Weights of a small mixture-of-experts language model, trained from scratch on English Wikipedia: 20.6M parameters.
Below are experts of layer 6 (counted from 0) of a mixture-of-experts language model. Rows are named router (the router's row for the expert), gate (a neuron's input weights, with its number), up (a neuron's input weights, with its number) and show model dimensions 0-127. Each number is 128 + 24 x the weight over its row's rms, rounded and kept within 0 to 255.
Before each expert's rows: a language model's description of what the expert responds to; "gets" lists some tokens that make up at least twice as much of what it gets as of all text. This comes from a sample of Wikipedia text that the model never trained on. Tokens count by the router's weight.

# expert 12
What it handles: List bullets, infobox fields. Line-initial hyphen bullets and infobox field labels such as Born, Died, Genus, Website, Country, plus table pipes and equals signs.
gets: "-", "|", " |", "=", " –", " •"
router [107 142 113 135  81 143 141 142 104 135 135 153 156 146 114 152 110  85 130 139 123 120 123 106 174 183 108 112 162 160 113 168 136 105  85 129 108 146 128 133 124 162 136  93 171 140 176 156 126 144 125 115 125 105 164  86 105 171 167 103 151 115 107 121 133 105  88 108 119  91 161 141 128 154  98 138 143 122 108 136 139 101 132 143 105  94 117 140 155 166 153 125 140 140 183 149 110 165 133 107 105 125 111 132  87 141 125 135 171 108  99 134 160 140 135  89 116 127 177 114 108 144 161 134 112 155 118 140]
gate0 [158 136  86 121 111 147 118 153 150 102 134 118 133 152 125 131 121 140 117 105 119 110 161 111  87 122 121 108 118 117 115 157  92  80 159 188 117 151 102 104 137 146 109 129 113 132 145 122 129 106 125 110 145 145 162 131 174 145 136 146 114 170 168 116  94 108 144 156  93 139 136 127 141 102 149  74 148 135 106  85 117 133 128  88 136 163 149 145  92 134 126 146 125 187 115 128  86 144  93 133 104  99 165 126 123 124 155 185  96 166 102 131 164 109 129 154 130 158 155 112  97 110 107 137 100 159 130 115]
up0 [153 127  91 138  97 158 116 149 142 113 159 126 128 172 110 129 122 133 108 115 142  79 155 137  87 117 131 118 119 130 110 158 146  68 154 164 102 151  92 113 119 166  87 142  97 140 107 123 154  98 117 105 144 152 171 114 167 140 132 133 119 165 153 132  73  98 115 134 112 143 138 134 130  82 165 116 125 139 109 119 108 136 121 102 123 161 172 159 105 122 121 133 132 159 110 129  82 154 121 122  99 123 169 106  99 114 153 198  88 139 103 152 153 133  97 152 130 130 156 118 112 128 104 124 118 145 135 113]

# expert 0
What it handles: Clause-break commas, conjunctions. Commas closing introductory phrases or separating score sets, plus clause-opening conjunctions like where, when, while, because, which.
gets: ",", " that", " where", " when", " but", " while"
router [139  93 108 127 151  94  96 147 122 102 138 127 113 153  96  96 110 126 140 123 176 126  93 135 140 134 108 137 126 117  96 128 120  98 167 133 113 171 149 159 118 152 118 116 149  94 133 178 117 122 159 141  86 115 139  49 159 116  93 129 109 119 161 101 141 134 121 132 125 122  97  95 120 150 142 131  86  81 109 151 152 120 144 139 132 108 117  98  96 120 152  84 115 130  83 139 143 101 139  86  88  93 164 125 115 114 163 103 135 124 137 144 166  87 115 148 161 125 127 104 123 150 128 128 138 156 110  98]
gate3 [102 137 132 146 106 137 136  95 112 109  88 138 135 126 175 104 132 157 132 110 172 148 124 132 102 137  73 134 129 134 118 153 122 157 150 174  75 130 101 131 149 136  82 102 110 144 145  96  88 164 137 139  80 139 162 122 150 106  77 105 142 114 159 161 122 149 102 149  94 124 112 139 133 125 102 146  86  89 135 136 139 109 166 149 138 141 105 138 115 141 110 137 150 130 147 107 111 148 173 142 149 142 144 116 119 110 159 141 117 101 110 173  80 145 154 125 113 119 110 148 107 134  86 142 172 143 148 163]
up3 [169 115 103  94 122 139 111 133 144 153 166 122 122 139  81 141 136  82 134 135  75 128 154 114 149 121 162 128 150 137 138  84 123 119 135  97 186 125 147 101 101 141 157 132 124 119 120 135 152  79 140 112 159 123 117 115 139 166 183 144 135 133  86 120 102 117 189 145 159 126 160 116 133 129 179 122 161 163 110 141 141 158 108 117 133 133 159 138 114 123 168 119 117 148 112 120 148 124  80 108  93 110 142 156 154 143  95 135 156 150 142  78 143 117 117 139 148 124 135 123 150  90 152 106  96 114 140 103]

# expert 24
What it handles: Early word fragments. Second or third word pieces right after an opening fragment, such as f in Perfect, j in project, comp, imp, exp.
gets: "s", "f", "al", "ac", " f", "ce"
router [121 107 137  77 116 110 107  95 127 129 161 164  96 117 119 148  99 125 175 132 140 141 140 124 101 135 149 127 125 132 114  59 114 124 133 123 148 148 116 149 127 183 120 160  79 135 162 107 114 115 140 143 121 112  91 100 145 151 159 141 107  84  82 135 110 147 138 107 104 154 101 139  84 109 130 179 114 146 122 106 141 144 116 135 110 135 120 115 120 129 103 145 142 171 131 134  93 129  91  88 116 157 135 128 177 120 145 116  99 112  91 101 121 122  75 103  79 161 113 134 114  98  97 142 143 150 143 124]
gate1 [115 110 165 109 153 144 100 126 123  84 150 135 158 154 151 117  95 145 107 110 129 141 153 149 139  84 141 116 119 160 107  91 142 175 173 119 148 139 125 114 137 142 153 176 143 114 124 132 114  86 108 140 122 151 160 129 133 117 118 113  75 153 133 136 143 141 145 172 113 130  99 121 126 137 119 125 164 134 130 125 104 165 107 177 143 110 134 104 129 118 114 154  90  91 144 108 108 141  58  94 177 131 117 151 110 103 127 107 102  97 153 134  91 177 115 144  72 111 140 146 114 161 119 135 119 128 103 113]
up1 [ 85 138 138 169 127 102 131 146 120  87 140  96 144 114 109 163 119  86 137 166  97 137 116 131 114 149  85 132 100 126 115 173 164  98 109 114 107 100 126 129 149  92 113 117 123 147 118 159 137 153 194 110 154 139 129 113 144 104 110 158 118 102 111 113 104  95  98 124 157 133 101 174 115 112 134 159 104 126 145 153 112 106 123 111 115 176  96 127 110 122 117 161 110 112 136 120 124 128 160 141 101  87 146 125 115 121 149 160 121 153 165 113 160 168 134 110 178 140 151 101 138 189 103 117 146 150 113 149]

# expert 35
What it handles: Line breaks. Line breaks ending sentences, headings, table rows and list items, plus table separator rows like |---|.
gets: "\n", " Kingdom", " Location", "*", " Trans", " Rep"
router [120 138  98 115 151 150 130 123 140 173 110 159 124  95 127  98 155 116 128 162 116 171 105 179 130 125 153 155 100 138 111  89 117 118 105 148 103 174 144 121 125 137 136 103 135 115 169 132 129 148 110 162  97 106 130 123 127 156 131 171 102 131 141 117 135 155 148 134 119 118 144 101 116 149 113 149  67 126 120 104 104 111 117  94 151 111 114 143 104 144 111 187 108 125 152  88 171 112  95 116 122 123 133 149 122 134 151 150  64 108 127 145 163  94 106 119 113 122  80 150 186 110 134  98  94 128 156 142]
gate0 [165 147 105 110 133 118 121 161 121 146 176  99 145 183 149 142 102 157 162 126  96 108 119 133 118 138 152 110 132 144 147 138 135 144 124 168 124 117 121 106 125 102 164 184 136 121 127 148 151 168 100 108 132 128 139 127 132 113 193 124 175  86 157 153 137 126 149 172 121 117 114 110 119 135 131  97 136  85 160  84 135 133 132 137 128 123 179  87 156 108 126 148  98 139  97 122 149 131 136 108 138  87 124 148 126  97 134 120 112  84  83 142 145  98  64 105 161 129 132 123 128 102 139 128 124 139 109 103]
up0 [ 90 110 120 162 124 148 124  96 153 110  95 168 120 106 100 122 142  85 131 122 135 146 128  96  75  89 123 152 115 100  88 109 113 152 127  95  93 101 152 130 143 164 119  95 102 150 125 113 125  94 157 159 118 101 146 116 131 178  67 127 114 154  85  88 114 144 135  96 151 126 153 158  83 122 117 182 117 164 109 149 113 119 131 112 113 106 130 141 119 131 114 128 129 146 116 145 129 130 159 129 146 147 110  97 124 142 148 123 152 163 154 148 109 155 190 127 105 145 132 136 144 146 123 124 165 135 127 172]

# expert 62
What it handles: Leading digit of years. First digit of dates and years, mostly 2 as in 2017 or 2021, also day numbers and the first digit of percentages.
gets: "2", "3", "4", "5", "6", "tempo"
router [125 133 155  81 100 125  96 131 135 135 119 147 125 120 160 123 120 158 138  92 173 123 122  82 117  97 138 131 139 111 100 102 121 129 133 142 140 170 123 155 125 155 167 105 119 128 133 125 117 128  89 112 132  89 110 123 150 121 129 111 128 139 146 144 155 106 149 160 157 123 133  96  97 103 103 128 123 128 138 118 159 175 153  92 117 118 142  74 141 163 140 111  87 173 159  96 143  84 123 139  83 160 162 127 115 130 133 102 175 103 114 125  99  86 104 127  99 137 146 168 134 128  71 106  90 165 129 147]
gate2 [ 72 154 127 118 104 151 142 119 108 141 156 118 127  62 106 156  83  92 175 176 140 123 142  90 146 140 163 124 123 142 106 123 135 124 137 154 148 143 110  92 113 122 153 168 118 131 135 131 141 137 126  98 129 135 137  96 124  88 118  97 131 129 128  98 167 126  94 166 144 146 148 136  84 185 100 119 116 126 141 174 145 145 150 115 142 168 136 129 146 128  93 138 132 151 177 127 127 123  91 135 146  77 156 134 100 147 127  97 112 118 131 104 140 100  96 134  96 127 106 105  97 103 101 103 130 147 107 149]
up2 [ 78 151 146  93 107 188 134 121 123 143 122 108  99  44 137 150  97  97 144 142 144 133 107 115 110 120 152 112 147 126 110 132 157 125 139 159 144 155 109 115 142 113 182 142 154 125 130 149 169 141 161 113 112 129 145 106 136 115 104 125 151 154 150 119 165 109  96 114 128 136 136 112  86 174 100 108 126 151 161 180 151 160 114 121 154 169 140 114  98 114 111 134 169 137 156 105 138 121 105 111 145 118 154 148 119 139  93 101 137 144 118 100 156 137  82 109 120 100 132 126 125 130  92  94 113 148 107 154]

# expert 37
What it handles: Tables and non-Latin bytes. Table cells in climate and stats tables, such as Dec, Pos., blank cells, and raw byte pieces of Thai, Bengali, Japanese, Chinese text.
gets: " ", "|", "น", "ter", "See", "·"
router [ 90 120 111  92  96 145 137 162 181 138 175 165 134 153 152 160 148 117 145 135 116 119 133 117 143 106 121 144 133 177 123 118 168 126 137  79 137  98 130 137  98 106 143 163 110 155 129 164 143 122 119 128 146  93  97 135 113 168 133 107 130 175 163 139 137 125 145 151  95 142  98 106 168 144 160 113 145 133 109 137 173 132  72 151 132 119 125 148 139 110 148 142 181 144 115 109 131 108 123  85 159 136  98 140 172 121  81 113 127  88 112 143 117 167 145 119 147 125 141 100 136  94 156 127 151 132 116 146]
gate4 [135  96 125  96 126 127 154 166 150 162 164 150  84 117  82 103 138 125 149 132 108 163  86 128 125 164 115 134 147 162 150 133 129 141 124 195 127  77 120 120 135 147 150 140 148 108 146 119 142 138 144 142 102 107 129 104 119 138 154 124 109 103 110 123 102 130 139 120 118 117 154 120 126 192  92 113 144 169 147 112 126 116 140 130 119 147 125 145 136 117 138 138 123 102 118  64 127 176 100 123 126 185 140 148 135 119 136 116 131 120  84 135 122 170 130 184 126 114  89 133  72 124 135  99  93 165 108 118]
up4 [165 105 146 166 104 146 180 121 145 147 191 117  84 112  93 128  81 106 150 151 164 134 133  97 115 103 117 129 182 144 135 146 139 130 125 162 114  98 114 125 146 158 136 130 103 103 120 111 145 136 137 147  90 118 142 114  99 109 132 159  91 143 116 102  89 123 123 139 126 160 143 119 127 158 118 114 123 137 118  98 141 114  78 114 128  73 138 141 142  73 149 133 128 144 109 128 104 126 127 119 118 173 124 107  92 130 124  95 127 108 104  73 123 156 101 185 111 114 115 128 142 127 127 102 106 140 153 168]

# expert 32
What it handles: Space before table numbers. Space token right before a number in tables or semicolon lists, such as swimming times, scores and ID numbers, plus math ^{ and _{.
gets: " ", " (", "–", " $", "^{", "°"
router [147 128 151 104 127 168 102  89 154 118 138 120 148 136 126 138 136 153 147  93  92 145  76 137 120  82  98 128 129 185  98 164 108 141 115 148 160 141 147 133 137 118 168  98 136 146 105 153 135 142 122 158 109 113  80 145 125 121  86 124 157 154 124 121 156 147 139 148 150 117 147  82 140 140 120 102 130 130 171 118 116 157 120 100 106 116 140 172 166 153 118 120 142 162 126 146 122 152 124 109  91 121 166 135 159 104 126 161  83 107 117 108 140 177  89  88 127 117  92  98 149 133 162  98 127 152 132 140]
gate3 [149  83 119 158 117 124 114 136 111 114 123 155  67 123  88 144  70 136 120 154 153 158 120  90 147 118 121 124 141 171 106  79 116 122 135 130 114 111 123 166 140 140 169 144 155 130 157 141 136 139 119 130 103  89 169  97 120 130 112 159 167 121 146 137 147 162 125  87 115 119 128 139 136 113  77 129 156 129 152 139  89 138 131 131 142 143 122 143 140 108 103 116 156 148  96 136 142 103 135 139 120 130 138 144 102 108 163 113  97 188 132 184 122  63 148 138 134 123 131 127 179  96 105 143 152 147 136 131]
up3 [129 105 106 119 108 103  89 130 125 113 137 134  75 159  97 144  64 139 134 149 140 149 107  84 128 109 118 124 153 159 118  96  97 105 142 125 138 107 121 150 132 123 133 149 144 132 142 152 109 151 125 126 141  87 143  96 147 137  75 166 170 124 150 135 134 170 117  94 104 114 129 126 150 121  69 110 151 140 143 140 116 132 129 134 139 145 148 151 168 112 114  82 172 152  84 136 127  96 159 147 124 115 147 138 107 111 185 112 127 178 158 144 125  93 141 153 156 124 103 121 175  99 101 137 131 139 117 155]

# expert 40
What it handles: Copulas after subject. Forms of be (is, was, are, been) and the following article or adverb, as in opening definitions: Berry was an English footballer; species is a.
gets: " was", " is", " as", " a", " be", " were"
router [128 101 118 148 125 105  81 150 120 107 132 134 155 146 139 171 109 124 156  90  90 115  88 158 152 168  95 109 100 162 130 151 125 178 150 119  99 116 144 109 165 151 125 159 137 128 121 146 126 137 124 139 151 141 162  91 107 142 132 132 141 111 134 108 107 112  75 160  82 139 140 123 126  91 155 129 111 156 140 150 134 174 117 148 157 107 131 137  88  88 104 143 154 127 150 102 141 148 111 115 114 103 153 140 178 109 115  99 131 148 124 159 164 103 130 158 137 156 107 157 157 142 125 169 126 134 119  70]
gate8 [112 136 167 170 172  78 146 128 137 170 153 131  86 128 147 138 151 119 184 112 122 133 123 117 124 155 130  99 139 155 126 165 131 157 179 128 128 109 102 131 155  82 132 130 143 164 123 120 131 170 162 119 109 131 112 186 143 182 154 116 110 154 133 152 104 110 168 129 139 112 145  93 156 108 149 113 111 116 110 159 154 140 132  96  95 132 108 151 141 112 132 115 121 163 134 144 110 130 102 120  78 141 157 113 137 117 125 102 181 134 122 152 134 113 108 120 120 100 165 126 124 164 124 153 114  93  89 120]
up8 [141 163 141 145 130 106 129 133 131 174 121 155  91 157 140 112 104 120 192 147 148 132 173 122 102 160 124 104 124  96 152 120 123 146 122 130 110 104  92 128 121 101 121  60 153  96 109 146  98 170 139  97 125 151 126 138 116 148 186 108 137 153 134 176  95 102 129 148 135 156  84  93 135  93 140 130 107 118 140 182 167  83 115 119 125 148 117 129 108 128 120 136 144 126 124  96 126 104 139 151 133  95 109  78 112 149 139 109 158 121 160 130 127 151 124  66 133 113 119 128 115 122 118 125 130  96 145 137]

# expert 20
What it handles: Table blank cells, ecclesiastical. Empty space tokens in table cells, mostly election and sports tables, plus word-internal pieces like ec in ecclesiastical, oc in diocese.
gets: " ", "1", "o", "a", "ym", "lo"
router [106  95 133 136 139 154 120 133 151 116  89 107 140 138 162 157 136  89 148 132 177 124 126 113 135  84 130 142 105 135 164  95 170 116 118 151 135 161 151 118 130 128 155 169 132 162 109 135 132  96 154 122 154 117 151 154  84 175 174  84 130 157  96 112 116 162 132 166 131 130 125 145 134  83 122 125 131 155 139 107  89 141 118 121 112 126 126 148 108 119 112 135 167 141 119 113  78 127 110 121  69 119 169 147 122 114 119 102 128 130  95 135  92 111 121  86 102 131 161 114 127 168 145 139 114  92 163 170]
gate6 [ 77 116 111 123 114 121 143 154 142 166 112  98 120 158 142  95 141 115 163 119  96 115 113 111 169  93 145 138 134 130 148 121  95 150  91  88  79 103 127 143 191 128 163 127 143 117 112 148 119 110 159 130 169 140  93 147 158  78 163 110 106 104 148 108 113 127 133 125 114 142 105 129 124 117 110 155  82 164 132 178 143 119 117 118 106  98 113  77 139 124 110 145 150 136 157 132 159 120 133 112  94 136 138  90  96 113 121 127 149 125 108 112 138 123  82 106 112 103 128  98 188 114 105 127 147 109 129 150]
up6 [171 155 140 124 145 120 159 119 128  86 176 136 113  95 104 176 118 142 106 118 130 135 124 140 111 162 125 106 147 148 105 155 158 102 165 160 156 138 141  98  98 104  77 107 102 172 114 118 123 191  85 110  93 122 130 118 105 158 106 144 164 154 122 177 130 152 122 116 140 119 154 149 158 165 141 121 148 118 107  94 114 138 129 140 175 145 130 157 133 121 139  94 115 136  82 124 127 144 132 154 156 120  86 145 143 143 122 124 118 133 143 145 105 117 173 166 135 170 114 167 109 146 158 130 121 143 144 122]

# expert 13
What it handles: Sentence-ending punctuation. Full stops closing sentences, plus ")." and quote-periods, along with decimal points in numbers and web addresses; also "!", "?", "but".
gets: ".", ").", "\".", ".\"", ";", "!"
router [111 130 101 103 173 175 126 111  99 107 153 123 132 135 133 125 123 141  87 134 152 117  96 104 154 131 154 104 125 128 128 137  93 117 124 151 116 139 111 177 147 133 115 105 139 152 168 131 144 140 137 129 141 159 138 144 131 104 140 129 113 171 138 141 119  97  73 175 137  87 163 167 139 124 150 119  80 135  98 101 189  79  88 130 155  77 103 145 137 109 138 106 122 117 146 182 101 124 135 111  82  86 141 140 167 128 125 140 135 144 105  93 130 128 151 135 131 150 162 127 138 114 120 132 151 105  97 155]
gate0 [116 151 104 115 132 107 115  84 135 130 163 147 151 100 102 163 104  70 117 143 117 157  78 107 170 120 161 120 114 109  93 137 136 114 106 157 120 108 105  83 152 114  88  91 113 142 130 143 123 132 125 128 111 135 127 164 149  92 156 125  83 139 122 156 150 107 119 120 181  99 141 121 184 208 156 118 121 139  88 128 113 120 148 115 161 122 112 146 170 136 132 102 118 116 156 111 140 136 158 132 149 157 108 150 124 127 115 139 133 164 101 130 120 143  87 159 106 136 115 165 116 114 111 122 150 126 115 110]
up0 [113 119 149 154 157 147 154 146 125 105  78  91 114 163 117  97 153 174 116 109 121 102 182 111  98 121 100 140 116 149 158 129 116 164 147 115 130 123 145 156 108 156 157 172 138 123 160 108 127 148 138 125 149 123 144  92 100 141  78 125 130 105 119 112 146 150 142 130  69 154 119 158  83  82 116 137 137 113 171 109 146 137 106 129 100 121 155  96  77 130 107 153 127 156  96 117 106 113 108 138 114 117 143 100 139 105 123 115 118 119 136 110 131 106 149 103 169 129 167  78 139 159 144 141 128 138 143 173]

# expert 36
What it handles: Indefinite articles. The articles a, an, A, and words like one, another, annual, plus capital A starting a line or heading.
gets: " a", " A", " an", "A", " one", " An"
router [152 126 107 143 124 134 109 121 156  76 132 118 115 177 139 178 100 155 134 151 129 117 139 151 107 127  87  99 171 115 122 130 177 107 137 103 139 130  96 124 116 126 100 157 140  97 113 118 111  78 157 113 112 123 177 118 123 122 159 158 144 130 124 128 156 135 132 111 108 144 130 131  97 144 164 126 140 128 107  65 147 170 143 158  67 121 133 181  83 103  98 153 169 174 107 128 135 115 117 106 103 110 130 161 116 127 107 111 154 126 136 142 118 152 127 112  94 106  91 103 135 139 164 131 120 132 144 141]
gate6 [118  81 115  85  97 147 118 117 126 119  94 136 117 136 124 127 125 142 145 172 108 130 140 143 146 132 158  65 155  97 117 149  99 122 106 131 104 145 107 129 118 128 117  74 134 130 147 108 147 159 127 123 144 144  84 166 126 138 127 109 134 133 101 164 117 107  64  93 162 115 199 163 123 141 114 122 100 100 134 130 152 148 125 122 151 108 143 130 141 128 119  94 176 135 113 153 126 136 121 186 110 156 133 132 134 138 148 111 112 178 155 131 117 127  94 163  89 141  90 122 130  90  92 151 163 129 134 123]
up6 [109 150 154 150 126 111 128 149 136 146 140 121 118 117 112 129 154 134 106 102 148 146 118 145 128  80  58 138 152 133 121 126 150  93 167 146 132 110 155 116 134 136 147 136 123  99 120 187  96 108 142 108  85 141 132 150 140 108  91 127 142 144 136 147 142 133 158 135 116 120 108  71 152 108 116 143 116 168 165 132 122  97 126 140  87 130  71 127 131 153 104 151  61  89 131 143 153 154 156  93 138 112 111 106 138 163 116 129 125  87 114 141 118 118 142  90 136 131 162 108 125 113 122 129 147 176 106  70]

# expert 30
What it handles: Table pipes, coordinate letters. Table cell pipes and spaces, the N after coordinate seconds, invisible separator characters, and aged inside death dates in infoboxes.
gets: "|", "N", " ", "9", "aged", "-"
router [139  78 136  96 143 112 127  97 144 107 184 113 149  86 154 153 135 103 113 127  74 128 129 113 130 165  87 131 152 153 139 153 131 155 123 118 145 126 139 126 128 133 171 120  99 126  98 132 124 148 112 111 106 105 124 115 151 117  79 143 125 133 119 154 149 184  88 151 172 178 109 126 126 187 133 122 123 128 105 112 174  74 140 143 127 114 179 121 132  80 158 164 148 151 140 117 134 124 121 114 135 133 112 162 157 137 120 180 133 129 149 142 144 129 124  99 117  91 100 119 142 103 147 112 126 152 115 136]
gate5 [141 112 125 125 122 123 124 138  93  90 120 154 128 116 163  80 176  86 129 145 119 102 117  95 119 171  87 129  87 109 108  98 169 127 122 100 113 169 120 145 144 141 131 107 126 120 117 135  86 140 146 148 154 140 123 113 113  66 110 139 161 109 111 121 122 149 102  68 136 120  99 143 136 116  93 113 119 106  92 144 134 137 136 146 135 114  84  74 118 159 158 164 152  99 134  91 153 129 175 165 118 121 122 130 131 163 144 117 140 104 131  83 118 175 151 149 152 126 131 127 124 157 138 120 139 108 147 162]
up5 [134 153 140 155 117 116 101 103 148 151 133 109 145 112 104 133  64 157 140 111 121 135 132 152 116 117 152 137 158 126 107 141  94 104 118 149 139 104 119 126 101 132 146 164 129 120  99 114 165 118 105 149 114 144 139 131 142 142 148 150 111 161 137 123 161 118 153 181 126 125 135 103 148 143 148 129  90 165 163 124 119 129 118 112 109 157 162 164  96 111  93  81 143 136 112 175  91 141  88  98 149 108 146 118 107 101  93 140  82 139 101 167 118  90 100  97 175 156 145 132 137 101  79  79 125 132 135  98]

# expert 58
What it handles: Early word fragments. Short pieces right after a word's first letter, as in s-ci-ence, Ga-s-tropoda, mes-ti-zo, Shen-zh-en, common in taxonomy and foreign names.
gets: "ra", "s", "a", "i", "ci", "na"
router [ 98 127 130 149 151 146 108 110 105 108 133 140 128  71 143 157 130 180 152 125 121 167 145 119  92  82 118 145  64 103 127 102 167 117 114 120 155 135  93 117 155 125 108 147 132 102 154 133 114 139 165 118 103 154 150 103 109 111 180 156 148 129 108 146 119 142 137 102 161 125 141 128 113 100 148 166 138 141 111 161 118 101 145  82  85 140 127 141 116 150 126 117 137 132 116 131 115 135 133 154 151 124 159 122 143 136 174 103 121  97 135 124 146  68 132 120 145 148 134 169 131 118  79  81 102 119 166  90]
gate2 [154 121 134 101 138 103 111 122 119  57 109 125 139 138 104 131 109 117 171 126 128 108 144 147 136 121 111  72 130 121 105 134 170 111 117  89 134 115 165 214 130 160 125 138 110 116 169 139 104 149 114 142 195 107 146 164 132 148 107 141 167 101 129 127 130 116 139 153 130 122 137 144 122 116  93  98 140 125 141 143 122 158 135 114 177 124 132 121 108  93 151 130 138 144 131 168  81 131 120 109 145 174 135 141 114 119 144 123 106 112 120 134 138 156 157 140 141 160 142 144  71 153 124 142 114 134 186 104]
up2 [122 140 141 143 149 105 174 118 152 174 172 115 135 100 163 124 115 124 139 160  94 146 124 118 141 118 124 143  95 172  99 110 144  86 132 121  88 119 126 120 138 127 144 105 159 115 136 159 172 134 154 109 110 117 111 133 155  75  74 112 117 133 143 150 144 123 152 107 111 117 147 120 121 166 130 178 128 122 120 124 121 142  77 116 116 132 177 115 100 106  95 165 134  99 117  67 164 136 149 184 131 141 108 153 146 159 141 133  99 137 136 120 133 114 133 164 110 156 120 166 171 145 102 144 119 105 139 127]

# expert 34
What it handles: Markdown table structure. Table separator rows (|---|---|), leading pipes and blank cells in results and election tables, and line-start list dashes.
gets: " ", "---|---|---|---|", "|", "|---|---|", " du", " de"
router [126 131 129  84 157 139 146 139 165  96 130 145 141  83 139 160 149 126  94 118 130 124 142 149 135 102 114 122 142  94 136 100 156 118 152 173 137  98 133 111 123 130 121 130 144 154 134 145 109 178 115 131 120 141 139 125 122 201 117  98 153 167 125 166 113 113 129 138 159 112 139 137 130 106  95  89 144 160 117 105 121 152 168 119 106 107 122 130 128  79 113 190 126  93 138 121 148 129 140 160 165 141 103  97 123 155 131 140 132 117 160 137 124 119 127 126 147 142 146 141 182 100 162  69  69 145 154 102]
gate4 [127 141 113  82 125 157 160 129 151  73 133 117 149  93 148 112 150 119 130 111 112  88 106 179 159 163 188 104  80 120 131 153 180 148 113 121 115 133 131 101 132 147 116 124 140  94 174  99 121 116 148 107 146 152 110 102 133  97 130  83 143 105 128 158 143 128  98 152 107  88 165 121 102 118 131  80 164 136  85 119 124 129 122 156 144 175 123 144 115 123 108 145 103  97 131 128 141 105  97 127 164 131 158 112 108 149 102 166 138 108 123 163 140 143 142 163 146 110 149 115 132 154 115 120 129 145 146 110]
up4 [147  99 180 168 113 150 146 117 109 148 119 164 129 141 163 132 137 113 104 132 166  95 138 111 119 149 140 128 148 136 137  80  97 135 140 143 133 134 125 119 140 144 123 151 134 133 123 190 171 139 108 143 117 112 125 146 146 143 151 124  93 111 163  69 141 128 141  93 148 179 113 149 116 160 105 174  96 147 173 160 104 107 145 128 124  89 129 127  96 140 154 155 133 156 132 139 158 130 136 112  93 146  98  70 149 124 116 125 142 161 132 107 128 161 113  97 156 144  72 102 111 106 113 130 136 141  90 131]

# expert 49
What it handles: Digit zero in numbers. The digit 0 inside years, dates, decimals and counts, such as 2023, 1930s, 0.76%, plus words like century, million, billion.
gets: "0", "5", " century", " —", "″", "present"
router [166 165 176 161 139 179 127 114 130 108 151 150 165 122 129  98 109 166 117 120 150  89 111 109 137 126 118 113 162 115 142 181 167 150 140 133 160 127 133 119 126 117  68  93 187 111 133 131 132 134 120 118 167 121 130 128 112  75 146 127 130 123 160 114 105 123  86 124 141 146 104 128 138 142  71 109 150 125 151 117  89 115 118  93 104 134 126 125 134  87 133 126 148 176 113  71 109 118 128 118 137 117 114 115  93 123 153 148 139 126  94 148 131 119 167 111 139  77 117 169 120 109 103 126 141 112 127 124]
gate2 [140 153 126 111 164 133 180 131 121 148 128 150 155 138 149 130 115 132 165 123 111 134 159 115 144 112 123  88 136 136 160  98 117 125 130  93 157 155  96 109 142 139 147 121 167 131 125 100 148 104 128 138 141 112 139 135 131 135 173  96 116 124  90 144  99 106 141 147  94  84 113 122 137 137 150 129 140 124  99 140 157 108 129  93 118 149 127 164 137  79 133 147 110 189 151 145  81  86  97 136  91 146 144 155 160  96 168 136 125 182 179 102 154 118 193 122 107 132  98 142 155 126 140 131 150 142 142 113]
up2 [147 167 142 132 159 152 164 149 130 117 138 141 150 149 155 137 103 124 131 143 128 144 155  77 144 131  98 125 103 160 150  82 146 149 103  95 149 155  99  92 111 146 168 141 146 130 144 103 148  78 115 117 157  95 128 111 145 134 154 102 131 108 122 101 105 113 134 146 109 108 117 123 130 132 119 155 115 111 117 157 137 113 150 101 131 125 137 153 121  94 120 132  97 172 122 112  87  91  83 157  73 131 147 165 131  78 185 116 126 154 131  96 130 125 191 129 111 115  89 167 143 123 154 145 112 140 115 124]

# expert 18
What it handles: Closing brackets, quotes, in. Closing parentheses, brackets and quotation marks ending titles or notes, plus the prepositions in, on, at, especially sentence-initial In.
gets: ")", " in", "\"", " on", "In", " In"
router [119 172 136 128 179 129 184 162 125 103 152 106  95  95 131 143 153 105 126  98 139 115 121 161 135 138 156 133 118  97 100 132 119 158  64 134 147 104 152 114 122 132 148 108  85 123 109 147 152 126  94  91 134 156 146 107 115 120 145 122 137 135 118 130 183 105 114 123 105 116 141 118 117  99 145  92 155  86 133 126 133 124 145 131 116 109 142 124 112 120  92 115 104 100 120 132 145 154 141 127 149 125  98 135 133 102 140 146 143 173  84  79 161  90 132 118 119 137 134  85  95  62 160 117 130 137  86  94]
gate2 [137 168 133 112 144 120 129 104 136  93 118  91  92 115  86  92 111 154 125 128 159 111 124 109 133  73 138 161 110 105  97 128 114 154 138 164 145 107 158 117 172 103 119  93  81  97 148 111 135 124 115 147 151 122  89 101 152 122 154 108  84 111 160 126 129 169  85  91 127 107 104 118 113 140 133 110 101 179 129 105 152 144 113  97  99  82 143 122 116 123 118 152  89 143 167 109 155 126 153 138 171 126 118 136 134  94 125 119 139 161 152 144 147 148  96 103 133 172 114 115 120 166 131 109 117 136 160 113]
up2 [ 97 103 140 146 144 135 124 144 136 151 132 152 114 159 144 131 119 115 150 119 129 121 118 134 151 153 116 109 139 162 153 124 139 116 125 114 125 161 120 125 128 134 134 164 158 131 101 135 100 106 126 129 106 145 149 127 131 123  74 153 176 146 133 126 113  98 171 162 124 151 135 137 145 152 112 127 156  60 134 193 124 120 153 124 153 163 138  87 172  93 124 108 159  83  70 139  84 140  68 111 117 111 122  98  87 141 114 120 135  73 128 166 150 149 149 115 122  80 152 126 140 120 149 149 138 140 112 150]